From a checkpoint of a small mixture-of-experts model trained on Wikipedia.
Size: 10 layers, width 320, vocabulary 8192, 65M parameters.
Experts: 128 experts in each of 9 layers, 48 SwiGLU neurons an expert, 4 picks a token, a sigmoid router, a shared expert of 256 neurons.
Training: a variant of Adam for the experts, 285M tokens, 4346 steps.
Below are experts of layer 5 (counted from 0) of a mixture-of-experts language model. Rows are named router (the router's row for the expert), gate (a neuron's input weights, with its number), up (a neuron's input weights, with its number) and show model dimensions 64-127. Each number is 50 + 15 x the weight over its row's rms, rounded and kept within 0 to 99.
After each expert's rows: "gets" lists some tokens that make up at least twice as much of what it gets as of all text; "mostly gets" lists some tokens that are sent to it at least half of the time. This comes from a sample of Wikipedia text that the model never trained on. Tokens count by the router's weight.

# expert 65
router:44 48 46 20 50 22 53 41 33 38 57 31 69 56 60 80 46 43 61 64 42 26 53 25 37 42 48 63 53 65 64 67 53 51 69 30 56 73 37 28 49 38 56 73 34 53 51 66 61 50 63 55 55 34 45 30 53 67 84 49 65 45 30 65
gate0:49 52 35 14 55 69 38 24 40 35 16 41 79 52 66 59 53 61 43 45 40 24 40 39 53 55 43 77 39 58 37 63 55 39 38 52 36 76 54 45 29 59 64 79 47 61 43 63 49 58 40 75 26 46 55 39 31 65 68 71 53 51 56 85
up0:57 57 40 66 54 56 62 36 62 21 64 37 33 33 50 41 39 43 60 37 36 47 79 67 47 46 61 66 24 47 50 67 35 49 58 73 72 58 45 07 59 45 49 45 81 63 40 44 50 69 52 33 60 79 50 41 34 31 40 58 52 39 66 51
gate1:47 47 62 34 35 56 47 34 09 73 55 42 41 21 47 58 36 43 55 57 27 32 72 34 58 46 65 61 51 38 55 55 76 48 38 68 11 68 58 59 37 55 63 74 78 47 69 32 59 52 84 29 75 39 59 33 41 29 63 35 49 47 24 49
up1:35 45 23 43 38 69 46 29 69 35 17 77 54 50 75 34 43 63 67 50 61 65 41 51 43 26 48 74 43 59 57 49 37 42 16 40 51 44 48 65 40 36 76 52 42 45 46 45 08 41 50 34 41 40 36 39 66 82 49 56 73 58 72 32
gets: ")", " had", "8", "4", "ro", "7"
mostly gets: " Sta", " had", " Cro", " neuro", " Zo", " spin"

# expert 48
router:35 43 55 63 32 45 76 39 41 52 75 18 24 39 84 40 32 33 47 40 32 71 75 54 47 47 78 44 42 49 68 48 39 56 46 17 40 71 17 47 61 43 34 46 33 49 51 52 47 64 57 49 42 66 72 65 21 61 68 57 51 59 35 52
gate0:70 50 71 60 39 38 22 44 38 45 63 54 46 54 30 66 36 48 36 59 56 75 49 37 70 34 44 58 76 47 39 22 62 58 16 33 82 63 71 39 31 30 41 66 64 76 40 79 30 56 50 62 43 29 20 49 38 52 38 87 44 49 51 14
up0:65 61 40 55 54 52 50 34 57 80 69 61 36 68 52 50 60 65 63 43 43 41 48 50 42 56 61 28 43 85 60 66 63 35 38 39 51 79 76 55 68 52 47 45 45 52 53 43 55 56 78 62 77 21 38 27 61 69 77 66 58 70 51 23
gate1:43 68 44 50 38 40 67 54 49 27 44 49 55 53 37 58 35 73 49 23 30 52 43 53 47 51 52 52 51 71 64 82 55 53 57 33 63 66 33 43 71 40 27 24 43 53 50 47 41 70 84 10 61 56 55 31 64 55 86 59 56 74 59 24
up1:59 58 46 39 43 44 71 57 73 49 69 48 57 33 07 33 43 51 36 54 23 37 73 50 78 54 53 47 18 43 52 46 56 44 30 38 45 70 40 40 27 40 32 36 39 56 19 22 29 91 70 60 62 74 52 57 50 47 53 61 55 53 51 53
gets: "1", "le", "ge", "er", "e", "me"
mostly gets: " medalist", "ge", " side", "western", " announc", "ré"

# expert 97
router:49 48 72 31 28 52 39 58 51 32 69 17 71 35 43 58 71 46 39 58 32 43 37 21 67 63 74 36 59 55 51 37 50 32 49 47 61 54 50 51 20 70 35 47 62 69 39 69 41 27 49 50 38 58 44 38 58 53 57 76 46 79 51 23
gate0:47 43 51 49 46 39 54 53 36 53 54 51 56 34 55 59 60 27 53 36 53 36 35 60 61 42 59 50 51 44 36 52 66 43 72 40 52 53 24 54 39 41 63 51 39 46 33 50 37 28 32 25 49 61 40 33 28 21 25 94 44 70 61 62
up0:63 78 52 56 36 50 50 39 40 40 39 51 61 71 37 33 61 59 43 48 58 35 36 29 46 61 54 50 39 16 41 30 56 37 38 24 57 64 30 25 35 41 43 47 55 14 50 84 73 52 31 11 51 59 74 59 43 69 55 88 22 54 41 25
gate1:35 28 78 23 43 25 53 54 39 37 79 71 53 95 47 91 65 34 24 37 56 54 65 54 72 69 85 57 64 41 46 51 52 60 46 29 39 42 58 67 37 49 55 50 67 32 76 46 51 51 72 32 51 32 50 39 48 45 50 55 50 61 30 55
up1:45 56 42 42 47 58 25 58 30 52 31 62 54 49 31 50 35 37 47 41 25 54 54 38 75 52 59 48 69 51 67 33 40 44 47 41 56 67 44 23 85 29 48 37 44 58 31 53 61 43 50 57 75 51 60 35 20 36 42 41 62 46 67 54
gets: "a", " of", "ia", "o", " in", "us"
mostly gets: "án", "ón", "ensis", " José", " Carlos", "ín"

# expert 36
router:39 42 64 44 37 33 42 32 32 38 54 33 92 53 84 52 69 62 34 69 31 43 42 51 37 49 73 37 40 86 53 33 41 42 52 49 36 78 52 41 34 58 52 40 65 48 59 56 24 72 59 21 62 33 36 22 32 66 49 56 40 46 40 30
gate0:51 47 55 47 27 38 44 50 31 50 42 49 26 60 37 63 56 57 15 36 52 65 69 57 67 62 38 31 51 37 41 34 44 46 62 43 51 42 56 55 31 61 40 50 47 65 33 65 54 51 32 56 47 71 24 39 24 36 75 36 27 24 59 48
up0:41 73 54 48 65 42 63 49 34 20 40 47 69 44 75 62 28 34 52 67 52 69 26 47 49 61 40 31 72 57 64 49 44 54 42 58 38 31 56 55 59 18 37 60 32 36 43 44 37 30 57 53 26 49 48 34 61 37 83 75 47 39 35 37
gate1:57 28 58 45 35 51 28 27 42 43 53 45 57 59 52 40 72 77 55 49 25 57 29 41 56 47 48 59 67 76 70 60 52 58 50 64 35 66 53 24 30 36 44 48 14 44 38 77 58 64 75 24 79 48 41 51 62 28 53 45 65 48 50 36
up1:55 74 10 23 70 43 68 63 46 15 52 41 38 09 52 39 47 66 58 31 71 42 62 72 28 44 35 36 53 63 47 49 68 30 34 68 29 65 29 24 81 44 45 17 50 70 35 22 49 63 25 63 39 51 59 23 68 53 77 47 49 74 62 60
gets: "\n", "o", "le", "e", "i", "ri"
mostly gets: " opened", "tie", " Rome", " runner", " Roger", "ille"

# expert 75
router:31 52 58 57 51 51 54 55 39 63 56 58 55 41 26 28 46 85 39 83 52 25 48 66 51 54 77 49 60 39 70 58 37 39 48 56 86 50 34 64 32 74 54 39 70 52 52 72 76 72 64 44 71 57 67 22 68 49 50 33 39 62 65 41
gate0:50 61 48 38 48 43 53 40 33 55 58 31 29 22 37 39 47 67 43 52 45 56 48 37 48 51 50 37 43 72 40 61 14 30 50 59 55 45 63 72 56 52 50 45 75 32 56 71 55 47 58 44 46 57 84 45 67 50 80 45 34 36 41 62
up0:56 51 33 57 41 63 64 47 42 35 27 52 77 85 73 55 67 22 77 30 47 51 37 50 49 45 34 65 33 53 51 67 66 45 62 15 45 32 51 52 59 66 69 54 35 64 58 19 34 44 47 73 76 51 41 58 50 77 57 62 61 63 61 41
gate1:56 41 77 64 53 39 48 68 75 51 49 68 37 34 54 62 44 41 34 18 58 58 86 23 55 56 38 44 57 34 44 28 48 44 53 49 43 66 43 51 52 18 46 73 38 60 67 63 42 24 23 39 41 54 76 62 57 39 45 44 64 40 49 40
up1:54 60 26 50 54 49 67 24 24 40 31 40 75 54 88 60 63 61 86 71 48 59 38 69 47 47 36 68 44 90 34 37 48 55 56 50 41 46 95 19 57 53 05 34 42 29 36 63 44 61 57 51 27 45 39 77 48 65 74 63 32 60 41 63
gets: " |", "|", "-", ":", ";", " was"
mostly gets: "|", " RSA", "IND", " GBR"

# expert 67
router:71 45 58 45 43 15 24 53 35 66 43 58 41 30 59 56 38 62 52 60 65 21 56 50 47 52 80 66 63 92 66 53 57 49 47 54 67 55 40 44 46 49 57 64 46 77 46 62 83 59 61 45 63 54 58 35 43 73 37 47 62 47 56 67
gate0:67 31 35 67 40 54 48 84 27 46 64 35 39 55 40 54 60 57 66 41 52 51 50 72 44 43 53 31 74 22 47 62 73 56 48 52 49 52 53 91 56 59 57 53 55 63 52 34 34 55 64 58 56 56 42 70 39 31 87 48 70 20 44 42
up0:85 62 43 80 56 43 48 32 51 54 54 53 39 47 43 30 55 75 68 48 57 54 70 59 56 62 34 53 61 59 36 45 34 45 61 46 57 43 44 77 58 23 55 36 49 61 78 33 35 50 50 33 42 30 51 54 73 74 54 76 54 51 36 47
gate1:46 34 44 82 70 68 60 41 19 55 50 67 39 62 36 28 65 64 67 59 53 53 41 55 69 35 53 66 55 44 54 49 56 49 71 40 66 55 62 76 76 40 40 19 34 61 50 54 48 56 25 45 20 47 63 63 54 62 52 55 44 81 60 68
up1:58 79 47 42 26 57 50 67 62 45 33 32 39 51 53 70 46 44 49 54 48 46 51 50 57 42 37 20 43 38 32 50 48 50 39 51 40 55 41 41 25 64 50 60 67 57 29 45 44 62 62 59 60 51 78 53 54 37 37 39 56 21 48 39
gets: " |", ";", "==", "===", " ===", " /"
mostly gets: " bomb", " directed", " air", " |", " proceed", " spent"

# expert 108
router:48 70 60 39 63 31 50 34 45 37 63 46 43 52 67 62 56 30 56 77 52 65 61 60 25 28 40 57 43 69 73 59 42 39 69 41 50 58 67 74 31 46 74 64 65 75 47 33 46 56 74 55 10 45 35 69 46 47 48 36 58 58 31 49
gate0:21 60 55 61 37 58 73 42 61 49 35 79 62 58 40 37 43 61 33 59 45 68 38 66 59 62 39 67 64 73 32 68 40 41 60 48 58 41 37 53 19 53 52 34 62 57 37 17 76 33 80 54 61 12 59 31 67 47 53 81 48 63 65 48
up0:45 53 55 44 42 22 56 69 52 64 65 44 77 24 48 44 45 34 20 37 68 38 54 37 38 50 59 46 65 37 55 53 43 47 62 43 62 56 32 60 34 23 47 47 79 27 66 73 67 51 56 45 32 40 59 41 42 67 59 40 61 70 41 67
gate1:49 64 77 44 43 42 49 64 32 26 56 64 47 40 63 52 73 53 67 56 44 56 35 70 63 27 57 52 54 80 74 51 88 44 53 49 63 61 27 52 58 45 54 37 49 66 44 66 49 90 66 51 35 33 57 48 36 50 50 61 58 44 40 32
up1:31 51 24 41 31 37 42 58 85 78 49 90 32 69 56 49 69 17 40 47 72 64 47 67 37 90 47 77 78 47 21 40 53 28 93 41 74 59 43 31 35 57 66 68 60 53 61 86 32 42 81 43 53 24 43 45 71 67 39 44 31 62 10 60
gets: "2", "1", " ", "0", "4", "3"
mostly gets: " #", " Kansas", " Wood", "We", " Wei", " Little"

# expert 95
router:46 52 46 42 52 47 31 52 47 51 45 41 69 81 61 55 64 73 76 36 53 50 49 50 30 63 78 52 38 62 45 35 69 33 56 55 36 69 77 46 69 65 70 59 51 79 42 79 27 65 58 58 56 42 41 39 70 70 32 61 46 52 54 46
gate0:87 58 36 41 58 64 37 58 50 30 56 34 46 60 52 37 63 89 73 46 46 15 58 28 71 75 71 47 16 59 22 53 50 21 47 27 59 41 48 38 43 60 63 51 51 41 43 82 34 59 39 62 56 47 31 46 56 76 57 58 21 76 51 59
up0:41 42 63 56 42 34 70 33 54 38 64 59 62 43 24 26 35 29 19 37 46 52 65 62 41 36 41 09 38 30 62 63 38 48 56 67 49 48 47 30 88 17 22 75 42 75 83 61 56 85 54 47 24 57 42 54 57 56 46 26 43 46 56 54
gate1:35 61 80 30 45 23 31 42 32 66 51 33 53 68 35 69 60 62 41 48 48 54 68 66 11 78 43 68 46 73 46 39 86 63 47 32 30 42 54 47 44 57 53 59 29 80 49 59 49 33 45 41 50 32 55 49 62 53 52 72 61 48 52 40
up1:66 83 50 52 47 27 34 53 26 41 60 55 17 58 73 59 99 60 46 41 31 53 74 37 29 59 30 56 48 61 42 48 39 44 32 40 57 38 52 82 37 60 57 34 68 48 43 67 71 38 65 37 81 42 37 27 80 87 56 52 33 63 48 55
gets: "\n", "5", "6", "as", "7", "8"
mostly gets: " although", "inspired", "as", " though", "which", " account"

# expert 79
router:39 58 57 54 39 65 55 35 52 39 43 46 53 56 46 58 55 32 38 57 64 50 44 33 45 46 75 38 31 65 61 42 67 34 45 33 50 65 31 44 86 47 40 39 52 52 47 34 42 63 08 81 35 35 67 23 54 42 49 72 34 54 56 78
gate0:51 34 68 73 38 74 64 50 47 34 59 68 60 55 51 46 60 49 59 83 86 52 30 55 64 49 32 49 35 45 64 28 64 38 58 01 51 78 35 54 56 62 40 42 33 34 42 43 38 78 57 81 76 66 84 62 74 50 38 63 48 61 66 60
up0:35 21 32 53 43 66 54 53 56 53 32 53 52 66 56 71 35 44 48 56 84 49 26 70 77 56 39 67 63 36 47 73 47 26 46 71 46 66 36 29 63 69 96 64 32 47 22 33 40 57 58 79 45 36 61 49 55 45 61 45 81 63 67 45
gate1:24 61 56 39 40 35 70 45 74 39 41 44 67 42 66 47 26 46 36 69 36 12 33 54 20 32 65 63 79 33 33 30 35 46 58 55 21 81 38 19 62 54 48 61 44 50 53 55 22 57 47 42 50 32 60 57 42 59 58 34 41 63 44 43
up1:73 56 43 33 53 48 47 60 55 46 43 52 68 61 77 72 49 48 50 30 37 45 45 44 53 54 28 51 68 57 50 54 61 61 39 46 66 50 60 71 50 37 54 39 04 41 45 52 63 85 88 44 42 48 71 46 84 46 29 40 47 82 59 25
gets: " |", "n", "ra", "o", "al", "la"
mostly gets: " Barr", " Arab", " Del", " Ram", " Gal", "ñ"